Below are experts of layer 4 (counted from 0) of a mixture-of-experts language model. Rows are named gate (a neuron's input weights, with its number), up (a neuron's input weights, with its number) and show model dimensions 0-127. Each number is 128 + 24 x the weight over its row's rms, rounded and kept within 0 to 255. Numbers have three digits each.
Before each expert's rows: "mostly gets" lists some tokens that are sent to it at least half of the time. This comes from a sample of Wikipedia text that the model never trained on.

# expert 77
mostly gets: "at", " ind", "iat", " Sat", " pat", " Mat"
gate0:107122153150143096138104139126145145125127092145099161130126116084147104129097146136111151101154160163136138153169122134109078146108135145097145144186144114117129097138153148143126146100139168083129128155140113128141101135152113144125155193096133098128130114136164184133095101149117133162117121161144131127122169167139124145133145153101109127147144115158207147141142156160117145154160
up0:125118175111175119168103159174146142110110082134117109125143118119123090141112118124121140135159112181132101137146129147139083106136150113128139093165130135162133156142127113122094145092123126100117107127112138173160120162185153152090159150158139106128141141132108159135074151121137131116119116151119094091120145128124066141133140162108146166122110131163184150122125154144125113145173

# expert 101
mostly gets: " rel", "l", " Sl", "gl", " Lud", " son"
gate0:147154141102145194129099129115161156125078153131091120148120128136162112112101094107141135117154097122123143162128171120125127127177119134104118115112094095150121137106096079139133144140101106149121145141137131164119095185093119173123114102112099110103162138133141124135152126162142088106109127081121111124109174116131137115139116105115186153154096089119103108102181124143121116122118
up0:123167151121138164147118140125126117142085138116129123165092129165167123120103090108081160141096126123141122126088154138121103111162097118121091148149118094184151137096155081132167133121107072131120073099102139144157100138115117115131100124096118130123117140131147134106140139124159138078138108081143092107153131119119182133176111117110180132123122127130114108105142108147144109161114

# expert 83
mostly gets: " Great", " New", " North", " Old", " Northern", "West"
gate0:103115134141119144164151116111112071129159149145114127132136122136107159150141135107120154160114136140119140129102150098133104122126154198106146171149146110097127158129144105144155110126115135079105116114126156104085127140154119094067134149126126143139142120140126126091130125140185147166110090118113083151146121148107105132132153133091152089198152143133179152155109166117115113106145
up0:131116127104100139169131182096100067182129153145111120103166125130121107156159172085126159157152096155110156119147141097108078126092109144096111130119158088123142146155117103143181152133124125103123139071096141108130113110105145106083136158132152110133125138135120168110120117139131141136126144103130127118129109109161105100088124115134099133133146143097092125135157142143090111100157

# expert 195
mostly gets: "ley", "sson", "kin", "sky", "heim", "burg"
gate0:159106102086142111186097118110066107168110102132106133140157178146086142132127146174119131129136079141115119141111135132124170116123061117114142113134165112105138138125112089111139105146086115145163133149179120106138130117122111098148167125142097133149146108135112098106136138154110156132116169113154145126117106091128104126129073129102115107122113158154098117145161151090133141120130
up0:161104150151157124115174112131104174127129159130121125109160137126118138141137133176144138118157114122197123131091129175131171131189106145129121187105100072156164119100102091147135163117132117099114139110147097138121135105133139136163123187122116138104147142137118132128121118145111163111097119117145112157132139157096123181114142119113117119124090127147115121144157171085143154126116

# expert 95
mostly gets: " phil", " idea", " met", " vers", "ot", ".g"
gate0:135136184161148119149125115148147155147102146160114153131119158109079150132139109127137211115121130170133120172090155096134144142115121097165157141174125107146111135092081151110143118119121114117105132114117153133168162106151111149100169121110111150098148161151188115117117127133123127111125136129131107121121133141109131097156149143104105169120182122109113117108172170133122142117099
up0:116122064100115136127145124100100132112145109105127107084100121138145091135114135150128050154111134119117138118170107141142100107118162145124124145097126146074149130173194116136135130143125128143164141142118087154070088148113145140137106136139153121147111103130086144168136102122120117151099137124125158130165113115147120159133102131170137127146115159136139162133094100109107120163172

# expert 247
mostly gets: " Gold", " red", " black", " Black", " Silver", " Chevrolet"
gate0:137109090089098121152116148096111129106152132086157100189100118119129140098127147113089152124141097091117152106068108101130167130135118145132133164153141120136173105082168134136152058111128134170110096118148133149119114141200123104117148112128116122107119145154145085125120139166116109094123127120085131119083146131141117112135110142108150125139118147164132125114148101133099149120135
up0:092120134067133130126146166127087159097188144116123126141113150108142125132110129106104133108133122126140131098078086140141144140112086102163147127127122120151151093061126089106188128105105106174089101113128124151136158124151124124136164104124131145136134165152145082123121168122137116096110126109083131093114138127112141151131125151135112109107140149163148152132150074112106158137109

# expert 208
mostly gets: "″N", "″W", " north", " sq", " mid", " south"
gate0:110125114102163106090143144118138128143094149124133134106098147173159120125103129109160139209130109106129136112107122162167146140132144125091137113116162112089119136122103125135174161091166112155129115122163141109113146123159124104154191125143169099121096152142099105151121133156118122164155149129133082098137147160136157154192111128163140135133112137115142161103150140144120091110121
up0:152151147131094153114116132115154154121154114133145123100139115127134110114157120114097108082120121137143143146152140122115100118131121168141100135154084133137149088138111121110069128137099148111105169191120155146105067140133161160107048116142105147118155108117121140115137078102123091108105096123161157182128132097116124150092111131146162125128110152148128131160119125137157154145100